Experts of a small language model: width 256, 38.5M parameters.
Below are experts of layer 3 (counted from 0) of a mixture-of-experts language model. Rows are named router (the router's row for the expert), gate (a neuron's input weights, with its number), up (a neuron's input weights, with its number), down (a neuron's output weights, with its number) and show model dimensions 0-63. Each number is 500 + 50 x the weight over its row's rms, rounded and kept within 0 to 999. Numbers have three digits each.
After each expert's rows: "comes before" lists some tokens at least twice as common just after its tokens as in all text. This comes from a sample of Wikipedia text that the model never trained on. Tokens count by the router's weight.

# expert 43
router:555444438449449442438559558552557515465538552534548543564445534442456440447549451518548556453451560462444551556533574552564460553543462560543559553451546453449448555458559565460456526574546487
gate0:533386592499532485478461476495506459539564454392504554542406525508482555517500507439469522539412498468564542521574542600540403552498415427475559530554389528490492458472567493511498528531500406
up0:473632417549471526508576508517470547528492529582574448470510446517513454550495443493519438549592478505461490551468475500405559474465532498547502548487525497468398526432486570563465499463477560
down0:596558512465513492494491480440417576496484442498476503493581507484542511478484444522446473416555468586598504462520554517464545432389479529433539530507519463606573443476527513516596540452552460
gate1:538442493517513495511440518486478507372477568505537567503466607527447560457441475489510537578432470552448521496526544487481441510365459507488567585451550494386523581425499535533464519519489496
up1:474450472472478500479433469557364478431480472526621514535484556473519547408514514485552535526440488541429416474537512507510506525326501497444472573521475553446531525362530512490473588471490454
down1:543433495451543546552549515556438457551496568543450475445568541485592446517535486450473470446545539507400566524477380412496508525541504573479541549534491420470456394484509532470443508566490444
comes before: " |", "9", "0", "8", ".", "7"

# expert 62
router:547440433438452431436548560563560526454541559541565535543445545454444430444543444529562558451449553448435548566544561545561450544556477545548546548456559462458439561462552557456470534494568476
gate0:577520491479492481474575525485463510361462506530460525580487634498478564559446498476515559574451545495519549571548540572515494440490553555412560604488525514495406484511481593503546514443524519
up0:468464504469499564606439441554459523616473513452504476388446455538602446382504466507478471524483452552414518555470556451525478570494460406581440468521550489523621545520611396556463472486505539
down0:531527514480489464376483459523509451575501518495452551537470455565441569619467459438544456396493501598551549453483450504539520545511511419398517429440438513428553453562460511513579438514485472
gate1:564485423483567431545487537586567525543533550567533497513481511365497421350477529493635465497542482522480546573503483543523483525548469475505601457522612457511445624452458554487530564484463545
up1:605448532481536495510498489502482524455480490480541647527507437542562536380381462492418448544459519521572532456471419503408495592498420534517497534479465484521530559493522531532529530466472488
down1:542569492534445432575429491426531589490499430376541433398433544489553581448602514506471521619513483495431592523456564576415520489491450482546479495486504465510470482511485558490627435357507500
comes before: "\n", "-", "|", " The", " a", " he"

# expert 36
router:550444435447460437434554554550557518450549573540552560556439547455448442444538444530552551457443551450440554553548565567555452542555485551546551556458547453459443554454559557466455552572554482
gate0:457522494421536574461638499576551373474531549500545508455518464504505502576542550540598495475446503470496465511444635531535404477492492523509501499456482473514413483402498524520500358481597555
up0:519480485341464567471523563567473476547477467454426539582506511451558517454530511531507483565547500416443392541532512443590536553506547574525442414564513515532562452419530497500470519504599511
down0:507468517550516527573554496511511498571464493485469567522593513596478520507556411538498539511554438434527470523433523526470521553514573517632509517472462473521604475522547516551548460491595508
gate1:463480458521567528542507544550492415467501509533476462438475511558572410514453444477573538591455528395366524512461616518549532494491459478547670573464466516507466554475555550521470603534459537
up1:647370454516532566480570555402507554498481404474519465385560483534457410441467444524481470497480508530520391440427509571440457442486544510554549596527421492419435538540534524499527456542541479
down1:499476497557489561516512510462464587504482483500445474450481514444483500561442500477577484405472528440478460433439536569487561475473477510432429538548462555501530530503491540493499501507482491
comes before: "0", "9", " the", " which", " be", " —;"

# expert 7
router:537521491492456470494526571544518544481577535518512569545505634461434464496529436524518514460431550483463550549535564520506487552546447472523538545486561423481485511502496496509471568463506507
gate0:526532531477525497574440480487467554387483526507396510555646521497535588525577458511650516494424611528447413518539421418448517498551450525533454477484448548549548512502496474591481604494433563
up0:485430444508480537532528569436637424503457476481533505449467463539353432382432530480403450519543449520492545465472516510481497511533544455464540544532542480571499532531576512453537456537545445
down0:574586588489446495413429471440520489440450594514512492465491517370499470557491528527508489498443476461503631531543482564574421482549560602453493489549528466556520472438564622464551474422432423
gate1:514563513564496538475426513534452448477503477524469452450539535457598589503508416493548547471501435557524461502557465471460460539596495531568618446426576506510605568464573580419534583463478417
up1:499529538545490477505447533501489468416411464556402541422495558445609591510516461474541570418512398539516442565539441442504499519574512541567570422409566501569620651515626576450548516500511426
down1:480486496476488473510453507548380511455505342564493572393457530410584473510467561508480578462410457532472557459466515415563513443428562565552490473537522469586580470500485487453610496509607524
comes before: " of", ",", ".", " and", " in", " to"

# expert 46
router:525497436489501448492502501556517521412552560524536551539488494482479474465541482566601513478429561449433516611518525554567492499505427503510537505489620394481427555464521598425448525533620443
gate0:557484564495491537527543504456518489489423464519455400521527589509623568529457514468384523463490481506447483525600550487559400459499482582533454466508483495651469438521475348517463536437486594
up0:557549503469423498547546505542519486540426435481479446550524530459568555581495568481341551528504387565490459510606531522522447467480476553536470404446484479576457414524479398510530496420519552
down0:532463465472476473514457505484444503447585493480396469553500506499532496527488469495444559451441398543469534454536414577417526488469497503525555488541510434525440561471495515514440521489495532
gate1:529481549478609481539347408580421463442524473456534491554524539471529521572476486529526439472397532541547486537505451607551495497519488423435566482460475487463524516521503585524507509497584603
up1:481473529481520471472374501590485515483552467519466445552535518522600504562516513498447419461420586559509484545486406535544468546540460355413555443435533450525462574463536519425481495541613489
down1:492520523453499532442478433528515557451494495552547425546523592586515504551477492497526561574462494554499558377482518462498538399537471531615437517587547506475407512392412426556523524491481531
comes before: "\n", "-", "|", "==", "The", "==="

# expert 25
router:554451447439449439430554563557554507456537562548555549551444555454449432440537448511564560460444565457439548552553563543564444546552470565543547545452550462450447569452555560466455515550557482
gate0:499471481546433458533433494541551551421478655536480524542523529412463491528536432514554571410547601546489537588471556516500536497541429513487544577453517407583514488491542630446475491525475486
up0:494483548530440456477555507573528451511489633556530544411552540467538534510514530481403535465441553460422471461429654456464463397464502470539492486501569441543399621492479529528536540470482559
down0:423560471459505564511406539385473482363468575514517464476493531479522544462478503495510415565518497547491427488688563451511533605440477552511466510496419434569511509529439455448484500414501537
gate1:451420526389472543420556533512500618479601652526391499549472501419420434454506434510569516468504469455417533522475431500549584511525506559390431480418486508550470528523545524497445486532508453
up1:525457534467557518476561555512574533482598619580444434526456442426495481524535463463521552530512511477390592501550472503510622522451505513461420450446466541480526500557530574497478501524531428
down1:491501554437589504541453520486478517421488370489469499483513496511467379494506512440570494425564410476571563464501592525468423516503436445421521598565449562456533492609455562556561513509470454
comes before: "1", "0", "2", " |", "3", "4"

# expert 23
router:547452443441437432441554557553557543454546560539549536549453542457435446451550450532562556444462554462442550562544572546555442540555474550535555547453558462448449562459548564449458558534560478
gate0:419401423543480499494397492551549477484506540505506505447469468396533472531545508445504485427449543551525498448498463479578514568474512478571506489451599485479467516500531608515483564531491487
up0:445475489544443516453446528509538527449554482439492578483489521467513452457563590468502522509476554489543398476522454468601510567512515415560504410450551536503453500554491609504504520543469434
down0:538422546508431558527531409514451519500589551530483576397478453515490430532433500469550474550508566529453583471436475480494478488467491442525346561425470619444517509516463442584520497451468525
gate1:409494500564461464563485602497430458368469536539495503492477438387518450485521537492421528539487523478537412577443534582406531519474544612517525427459486446504497543483532525481399489484552487
up1:511493474493492504364525631444468535455465547393518472555446494456586576553601498458507449493563487439485425566554500527446520506407466568526524490507528490447580564553512478520577431498440432
down1:487489487534538584574464573524435539561416536570517448508501498494507522440377540550484472454515488489451444464505550486465556534497477539522603455523569557538563452549533473456451478482444455
comes before: "1", "2", "3", " -", " York", "The"

# expert 57
router:548447457451471438443541554560568520446547565557556537553446562449440435436546437503557540447454546445436556545537569549552458540559470551543557556450536459456446559456561559462458524596562478
gate0:609486440518543501490534495503585483497478566527521587494479447435470488533527472550516568455470518553523524523666520564552492502528439572549566554535543542543436557518508415525612430476437553
up0:607494568506550517564496430510496464417590529474477568472451473494450396469484560572555518547583503541557520514607463532478411471492566530614559580472594455537461484427499504471531450487492467
down0:447514496504537576548531376527627449451490600551460428518456536471585393518542483413545551455484493458535539366494448504456460570442466471537526499478491414516424443431532509493510550563451497
gate1:547534530521444412417613469419545439466569487513553494583414528472480518475496468460536560499503598464437589543466528554479468473545458514426509498493497556438395463456455546447505479498552414
up1:402365569512498563626503469561520523508512511456444522506502486512547542512531526560451459552479434497533521513605492505529438494448513579550547469487570443554486439583477488502569482495482581
down1:560483488454567436522516483540503474371494479494534527390486517493423439576519494578476508474520603470480568544371476564431424532538518468381513506414557462432593537427488517485438556552476537
comes before: "9", ",", "8", "7", "6", "–"

# expert 48
router:563412394462470472476534540559586463422516592523515519548456562469460477418497439464526562475482534482418562512514561550493468529580474523543595566426548441497484558523581570519490563559576503
gate0:400469532542535524619534528569534564497517616474509448454465483531488396504501464423538570430411508494594457444462439517596453452489441444522476581447515463460521482541492558498489502531523473
up0:474476539503652579655541536547540519437510605490468445505441480525439397547533504455584543500481488467552452431519445557533513581487466483519508525421518545458536524522476526498496379532557525
down0:487555512545528465561574436406492462518528526575482443485490570451483452455479491543489460567440609546548406445501413444494505493543499590528554482452510562533490520480462391488526522580482502
gate1:506454551429479494463458523484496495553428603447510528426472511509538470565510449448543592511469548559523558511619336585548555548538577503505472536449532444470489585544535528510452497523493526
up1:476522462504525497578544499495478512487584414541521500538520537468455502435552528575496432489539484426491492492384644419465446420397434484514512464577444528543491431440453534474549537475467463
down1:474499567506547439490433572478436482474537508513526504534461539331506629501467478509448515515439484491495510514496441546606453554571538589472517442442390390497450363463583507523509537445466539
comes before: " ", "\n", " —", " The", " \"", " A"

# expert 60
router:552467446445443431434547556561557538438542559560555551552446552452450441452542454526552546442446544446445550542557560550553445553552465553551535554456551453455448551451561563461449534550567470
gate0:413445474458546454425556582499505505554491485524458471551512436448512440455595373481428556620585574448516567559553585530448532509468427464551519551482545504404496528411544491535499599550526536
up0:510419434372534501483563535495509466434512439438536488541517485430480464500563387539452431411528500497622468623549500516502508471529446459484573603572403490541546468526501449479500520471524509
down0:566434473508523498547485474585474579451458436479529525554540521556561513530450508431513563339514433589473435469473559573520453483530477515496423421532436373462572419468507312448544568488576471
gate1:541479558380436476489554541515507555548523467471578495502526519550394531528437465445467605521426569493424501623566509627574514500536444509489506520511610490492410458472438483410485443515527479
up1:530539603454392522556547492439478515558514555496548545460498525560471491609466483473493485485448541530432458494537578481570447465526450526466451515562514543543509447503492457446470445526567490
down1:447433492533584472587524466491550408520460495504532513530625495467481520435469476510528488562509405428522564523534430499488542444423518417443488446589377516488469490586492497510507436490545472
comes before: " ", " the", " a", "N", ";", "W"

# expert 41
router:617423473449489496455535570554530515490527560521535543545449495476512431504533431493565532443435530474480514501509589545517479588526526599550520495475527494493483628415578507473490510498504492
gate0:502614491533488494473623603496459424605602588461517572506460477517380451510581517483515421496486414481504569476445577507495479441446489485514550510553523570538470402474419463528533543500509498
up0:520444498458535466574426385435478526435464546543477490449574515490603580529453470514440547468508606504515466508567319503528566547554457536483412470435530474446487542555563590515480494494487523
down0:472454450456489464471438539489579466371373567618460483465461525443511549553524449546541516535449646462586560476494489478508528489571529439475531414494528501597463455551566474426483512443507472
gate1:632557568417416487446549460433448519519491546481498515477593584473538501565511486570507499535435464465601531545490390378514472462464524496537374502468447594506508573396518394523518502527433527
up1:668544589485491503462523425445450494458514528502477551426582564506572515639536456550506456472465446458487555534526394385548509459425460510504380525507497587493508556377538418528506522498409454
down1:470477486531497586445470531474570553445458430557412537455473476586516510457442469471495465476545565531432492459447496620539543525559426483451550417434550510550562446518482529521504460457559547
comes before: "0", " |", "9", "1", "2", "8"

# expert 15
router:548442446452458430433547560558561529448545570560569543544438552449452436455543440517568562458433546455453551540553555553550446553568460548544562560452543475458444565483558564451466547519564486
gate0:492472414377436473465579534453529461465560556460464501454482570477476481486501505477474405481503529561460387476577548601537561531617483562531522436471536549485416555429598518506477554515368520
up0:549598524586480581462473512491468517531463542510682451569448471480399500579519531539560616496492500509417536502408483522559473567461482548566441489492516427575503474534506458496465495507581523
down0:537492427541514529533535485580474396503414436402503467550497557473521604545519507485514503533548520480555464459477625539509512506431435494522498428450448468522478424479561452515482538534441477
gate1:541524613407615481410483486500589449477474446474521510517476536471442378392480512461488455430521496439500433417497550456512528517616453474499545379372544604446561532589528586526548543507539518
up1:469497536568409556501447469510475474458513388443500485469528476567556461372443512465469508539422417435438569521522612571491468489541553467563621573513515473438423426462480566497492488507535574
down1:629513505544488492416485506611469569423469490489436497488475519484492468470566431498513507549511442492559469557496556531467488485545491475518414551555448567545519451444404562495554473493511406
comes before: " ", " —", " −", " W", " +", " L"

# expert 2
router:493419465464428484505530509524563542414514527508530533520456588496453392488515460579510522481478528420472558552622522522516374583566469476490510511445503506453462604480518521477464536548565495
gate0:571514441542551490500540585501576477508524470535604570488505535500534502566487464599543542515473521445431442468472427453476435462366506583521365434541552466534572543577462475469441468476429519
up0:478423585509465505490468436550452559467525524460483451471438455486470454389488547459503489481496442556540514539470595495511522480570429431507570649477477513473499460478568504512543539600499480
down0:560548496505526477443573537504535506572503434521512555552512497437519472547527480461506559386459543495449521543515542454549432548477534480481466558569537462504548510507561540488449472403468511
gate1:479556468440470468557448438553482483451512378520400564516532441526660592536556548470481452506455485467473467483500513547478469443627487515467416546496564444468472497413487471471513503516533539
up1:503439471443474450519483438477535473619530508486587510492554533493386469551480494503598472487474471476473553493599573436542483541393443499461454433468540505476444552488419482475488539443542589
down1:534470436467471542403504634510501488464466604499500446415493448546475448469472561511468519488435508560558592515500536502599545477514610460558526456518530519493465521529548601465441476399447534
comes before: " the", " a", " his", " an", " he", " be"

# expert 21
router:542457450445460447433559565555554518452546567536558541547447564456447445449538447527551538448454555448439552555547560553547451539557453550542545556457555458455448574458567561454461534572551477
gate0:539471494528535417470501575379546519482512552452441507552510543517586526430521440488562563411437446425493488596522522569473399598523545528464525537379490491488479456493478519564510559524601495
up0:553479464372543434500516600430462445490535551584551586530545583560409516621557456527594524432450528533413540536508652575523567577592514537470484475432525482521447499493469518538480562514454539
down0:495565452544501427511562488477504459586512533468444506509571523536527428441424398519503541448492518500527481441523595497556507462507482421432514489517459407439544500610508563446524462453546452
gate1:471518473499458521552496495510572481457529507503491584635446553532533451459578515358544465437500421467476447505542552527532532510564486512552469502398535555464526467565518533546441449503553591
up1:549465549514454463489520341444505542547531490528548518524514368460438459532486465494488478490445471482506552491495522551435482500397496476490535443561463494513504475493429519528537498582501451
down1:437484465445432468531573507548514518506448513583413516439565512520591510518526543512460543605578527492463383470549440531477568541463498448488573530517499525491451499435495517487612547408587504
comes before: "9", "0", "8", "3", "5", "4"

# expert 49
router:526450490472472518476543574526579478430544537476556509525436641481339404507538480583536525471446534450449526485563566543572406554611487505579515513420580437477449542494507515486475573533513415
gate0:509539370579478528466556526574515542503461476471385487514511507492457516458471447542540516486655489464473422619537594458523472570523482541444433502564488438468481502513554446553579542541415496
up0:483543679452509549526477480401436500519525569471568542544496487501538500573474538455505458553444531498520644393485456571442568428528552487570553505417500551488499452475516478460506493489516503
down0:505509529508436437565453602555513546532513544523545515604436543434496424495580499478575597456508505535461584440558498506481521461498462462513587536508488472436622570506469467437527541539474393
gate1:480554423606548569567540581563470503622567572397482519546490524517466565469453424451487536516497514545606470548506515461462498581538410464523547596479583417438491597533510462526591543444520459
up1:458573440601526621582518579507456500572554545432447464523493552531439569453417439449496502530489512526614439523514527493429515558568431490557467591495558411545449585543525409532569547492484459
down1:487553482535555492518586534520514496540490462585531590488501514569484451480570552399436550581529456464515452465515527477523506511451448480496534534545468440434528525465475484577547512461501579
comes before: " the", " to", " in", " a", " of", " by"

# expert 54
router:554455437453460434447545561551555517458546562567566555554445557449458439451536453537549537448448551461447551564544560553544459549552465545559554555458562457449441570456553554462454547528568467
gate0:562423380507534528483454399458569462425536566500489506452489482484523528458546522440460519500557518520447451481685592638471497426428447486469520569428463521432494517459476548447405522491535406
up0:559477466423436451565435544506481595488583453540447556536409538459501499451462478602483471510500661520579594521539480545539566534533462451472424556516480509522534444521567431496547462488517493
down0:413520521576532565476546484480439462455495420396483508460443463402501571512544548499524438417555487429485600505455464433443531446448412541546582494484489479538506514502543605584498471509523548
gate1:535514495433476417411453525605442508430552602535546418574479510365551354540532453505553466419534583378481425491505597538613504455522549546454502581550471491474542457435606522446525514509521503
up1:516541480505442476450514503605475504473572574555542436491523528395559400437546436479518477462529553445487425520496598535586482454567535510482479549482488559426552429458601524470465510475567524
down1:529473531466484457448564550436447505546518491403497451463519525470551526585476482387492511582533465576451398515505517501508604460605455464551507482536519596507495443456466445480595480520476457
comes before: " ", "\n", "|", "-", " —", "=="

# expert 50
router:555456443451439439442557553551547534440552568509563552552443552460450442455555442531549555451461552458444551553554568555543440554559457544555554549457557464450436559464552566462457559476559477
gate0:542454527462422553536522547499473493576526587497614576512506517492594426549536432489525542445504682434470550542520517534581496418615439445537507523394501522545455551537476454452534552494527519
up0:549439476419428562632501565471464477518588579472540530479657455496571528477447465534451484418463597454467459415506404513435517440523520533572503453296505459514457601533482554485497552471462501
down0:586526453466542560472437450476522416431552501524558482521563644485485496481563565522465496438519507482425436433517427480412548466460487468563519597439459514544544507561585509475439532463460482
gate1:549514468560441486530471562547500514532615510517589489534490466441425462536527549551566531499552557536425451498531529583525540501585479420554516469494480559516338562467566566450513503488452462
up1:405520534452542537399480446491465449502417496577397443483548518591556506535475509503473499497408522452515532489464523380543515483417473536476423496486490486511584382524479464571469517458520532
down1:472571463474458475507507394492529511539469477539529537448491572472626466501540492526404524444550415502610466444539487602519417558417444558589576416519442483530470511537442414531493573543439506
comes before: " ", "|", "-", "The", "==", "S"

# expert 12
router:561470409470452449482523532553586443482517554538527486553448504473483436464512463502549599489457565493476520560580535530540508512546404559541552533442601479491467615505543527493481506512546503
gate0:498465533593508578575523530436614417454511517557534426457553576440562488557461588564618508487591522580445485438457492491516469566533519542588489471434474531526490651460526634518447447515529537
up0:509472546595559557489438518452609456497529444517501449494506572524508544540508562509590512456607476595476442495517483496523465542572524510665516420419484552556500550473474603482486506528480555
down0:503558466595452464483524438519439529558420502469543420405530502525482504556602473464493542572619490468644517512491461447512455472570463486486506563526548480422501468524437580530534443455474530
gate1:469596509527506434520547409521554448584523512465493526517559340495538434513462429520513506479488488514458509547466452515523540519556493526488464525521526498544483343494502446523501483572538488
up1:507521561497510492434558491541576470549556565493436419531452522495486545544454434514473563550453553483504461504431447515532577529381447533488482396586469514436523468552549508470484489531449399
down1:496481467564479495534501497500496554547449504508509544548509521566625577513483534431390565501525445561433551486535527505471398534488431434522381544443512485603516454420485521464458513516504508
comes before: "\n", " The", " In", " He", " It", " This"

# expert 24
router:544447453433445433438554561551562506448545559543568547551452548446451445439548443514556551452463556453430548556548558556551427548551468552547556554448534461443448558450563560452471541525568481
gate0:548472547440505443392454581526442459470620476525542539534457516466501495449552522521505477519552422495493435466549515558554445487461419586569488584458546475427564518462565545459430479519505469
up0:478542487582522524568505596535500514517508470526459494485584511573496461629501490548513485427457514502481579450550404567483530498479540446412588448467519430532424530532455496486544552498514525
down0:550455494505500432541435465444538454508507476476470527509423475539483491536543489561440494469556597425447444544562496517490559494537585455565503553584485503492518519568512448560547465523510518
gate1:582434446376485503425500539547560527431554535512446507581491545480589465419555493566579501527476668514501485530451559539490506396538486541576483514430490464516417526395523415470476528428606476
up1:523469507490516487487481515497521495490517420473472493582392526445412441488523562528504516464548557590491458518501472440429531576457485487448524506395467469502422486512495447533533469482585497
down1:448495539554580553540505492579510548502466440530565566558532528573437498482569532436446502579535549382444541396466447575579486483543548518494517561495530586492512572461451508508625535564483429
comes before: "1", "2", "3", "4", " been", " -"

# expert 39
router:559446453451447442439540563556555502453545558549556544548455549457450443452552450512554545457457566448446559560552573551557449555566480542547545550459560461448440560460554563458455530526551472
gate0:519402399573536549574465572508476481424575615512488489558585518411468459496547560471567544464499521550554515404552455472534503454529544564488602540471516459447405461482594567468423497518506469
up0:525408386543462522559430567518466517486536625469487532527563518442487580506580504458512518456499552499569554407562394516484512471554542542466599526433450460477434474484579574515489545484542463
down0:399493479534475542580533537457485556551469494542526453546511512445555629545464423477406489502492622490467432489419461417498522486429544530541561451552489535550502482456594534482432507479461562
gate1:497443441467434630424575578577544495427540500516478537491581523506502502428514518555467521442451534518538424622467562450537522491511575442508429557421499520480507614547484529486489471461498414
up1:535555499546574392544436467427492497439452492531507412587398559480600572471446438449586499485455581495531566456422483555447555513504478437458553466589563381490504500471493541405419556462562578
down1:562453433491445463551483567580523527506569550610543534464499515531526595459481419521504508557484361457454405512521545447527490520487522404519438503445581537547540482456610464492560415559486506
comes before: "1", "2", "0", "3", "4", "5"

# expert 20
router:549450430449448431435541554557562496451549577544567545541443557449434447424530447510556559456451550451437546565546560551550442561556466518545565566462546466449446557460558559455451556550574488
gate0:510559494405421475484471511605549474477482595457423524631551476466501441447487541558513482442370563500618502571458573503465530427448438508568437547474524507523375499535500552564484491542510477
up0:542525563593545477524598485402541455546510414462555501397396542542551548554481455479479450544543434587452542519472412478587468540549547469473534422514486481506614493576539435492463496518496500
down0:492572337444555481459544610483497400505460530524431588467556502497476508436476481392449547621506584437529481430444512488475519469551497510561449558459478459476489602519506482528524477477437539
gate1:488391440470528525497502582448550609394482574469548421548464578455425484407508470535590478543494523538515558546501619456531452487393475579586478522563554525461477597406467416435549488544556501
up1:527487484459468549483528529503475477440550466546580488570508483461498497438450447507519455554472452521582593506545530589469434556506528573561533530479506545469554586570507450519436571582507507
down1:524475493508438594447537545563483493542429642506517524554568441504648519488437465494504427565571459562414509548439514456533469527472569526455507587546542526535520467533479526471375544561464447
comes before: " ", "\n", " —", " York", " −", " L"

# expert 26
router:550438421439453439449539556548567529452549567542549548547452553457443453445541445511555558449432561449448552560548569547541440546558470545549562547452555455451449568473545558449447551515556463
gate0:466468457495460425456534466497422472583537434561441437554432540507441526362470492527448550457529575505464534525604589518432507477584481561579455506410522481417495547462582428456490528514501486
up0:485525462584566565590499523503545498499505567448577480487498480494541523534486523505538459561528445480609458470445508431499535471418483502501568491558483548586509472470501569525521421491595439
down0:460526524575448449484647643535513453417513431539594593450471579524504496486544446530422426493379483504509496467519457483481464504526532484485584521551523556540558537500592538489521524492484565
gate1:439496463396458472503440547546484489528462615496475531570402463461571584520509499437514490472498525543450428637577588519521447601399503622601613565501515492485474524515454528524494529524481484
up1:436505560489490439395530586547443490519520474563572488485683453487535569544493495548590541495554493513389524529461498438586542516538513389487488497487494443519533536510527508554519588507495557
down1:465515497482585524564516488516455572525561454568421514541456486559497465496568451511550497411497578474555544512596507495457548525422444665537514434526572518534478503485572536439531399526439521
comes before: " ", "\n", " The", " a", " —", " \""

# expert 61
router:552495484465502472402545534537499498499510547515527532510448544473495459473512417495503545459456508472442520554541590537545506599569519622511518512490524491492436594394580518480506528438523519
gate0:504534582562529516472586474559444498442480543446364500504523520496546655492488456532457506488489428514521528469507406649556505539581505457484659496573476451479441445432436528417492519473517440
up0:490489455448524472524397533436529513585575506545644510527487467512474406522470518504501468554504599463487473491500603355457535456399470562524366488438511530582554558541541461562490455560466512
down0:437467478504539529489628503534511459528593549471509402486469542449543528456551515494520561491542572492467490454520527438523411449509557427493474465398505425471526465548517545477577494544480463
gate1:525469487487458443389654443332500502562494534500430522431472502486467543566485519469462512456477409527523473423473539498588526465459518568530447654441429552468504401443499513511469561523480526
up1:531527571509415454473671489387505530522449544422405473478486533490455503572523563487516489478501464512476492454502610506520523495478469449541458645452462567456486369445473442505469554499429484
down1:499541477475469508501546537477538528464530471678524584523492540488604467499448494485568481514526545506445537550506447531524510503483605506539541490503519404544508622575445456482506483407442527
comes before: "0", "1", "2", " |", "9", "3"

# expert 32
router:541450446441447441436558550557559502450549573545554540551452556458443453451540449515550564457457557451441551539556563543558434533552460550545545558460542446440442555469553563454435544546554460
gate0:555518436553437416469482549452544493581508569504544521508438575505463392550500521524494518517509484542421499449546631531459431459581503493493584531427525506436515522470481499444493477474504416
up0:468513536533498475496537445471497454420485520483604482388431408497619564454464428449479503469525580502414571519403562532461486427346495450498481451586528484451528534521543404545526488498554577
down0:471519416523523553463479502496499572463533566420545538509570372542479533435449514512444440479527489535441520572454440494538452577507394448554502522456504478517631514558516512527548408476461531
gate1:467458455457545490399595536514545492521585533486469540517475530504524474538545489503499531475430454503446534606537458447521493644513509522542527585493528458528495574518534547547551542493525489
up1:566478438474499468414388469449527443482522453560438545474519527415479488566486450402505572500437490492471514563504482455539455498535575459602558515564588496520490577485497474461516501542433527
down1:540418545439440561573552509560518458416501534530473529507399478463475559435500497461519473616497353482489398441495496575490549511538602540512501493561449521536488462639475447616528574530405522
comes before: "\n", "|", "-", " The", " to", " In"

# expert 29
router:550458444440455443433554556558559499464548565545557542552446548447461433445543437504563543449454552454440562548543567558555462545558468568551554555456549459449448558454565565462456530573563498
gate0:500556436518493462493645475498520496458523552520438506522474487477544431505544440589468508490515514486502538376509598603493445451481497517514527570453494429491534456554557561457450518615494481
up0:480517548457530507537433495462517462427488476391556540474515496577543488467460559514591482509542448485479465538414442540521524524538515534529473479564532542474493548450410485549505475537504528
down0:464491468506531470493506507474484406427547561525611464488442593633474481601403488484507589548422519470511486559488541495489516511515470535506447515501500433470477546349459483443500480614511425
gate1:509415437510483517462545536541547534451546443561597507516502457433495528514505483539555547391469485481404472472503521568490480515436494466511566550469539501416407556491532475463520506547577546
up1:406476544630492456427526485496460521490515516433534521513492557599457405509445547478447479458475540479463488512530708545515557500567530400528463418479574577584410449532442576511565533534534452
down1:472492478485492437466615625469540479537521492477493447460497538518521555470478500572563530491420484522468461441463444537539619525410582603574618550507485491498442456449548440469479374597482533
comes before: " |", "0", "5", "6", "8", "7"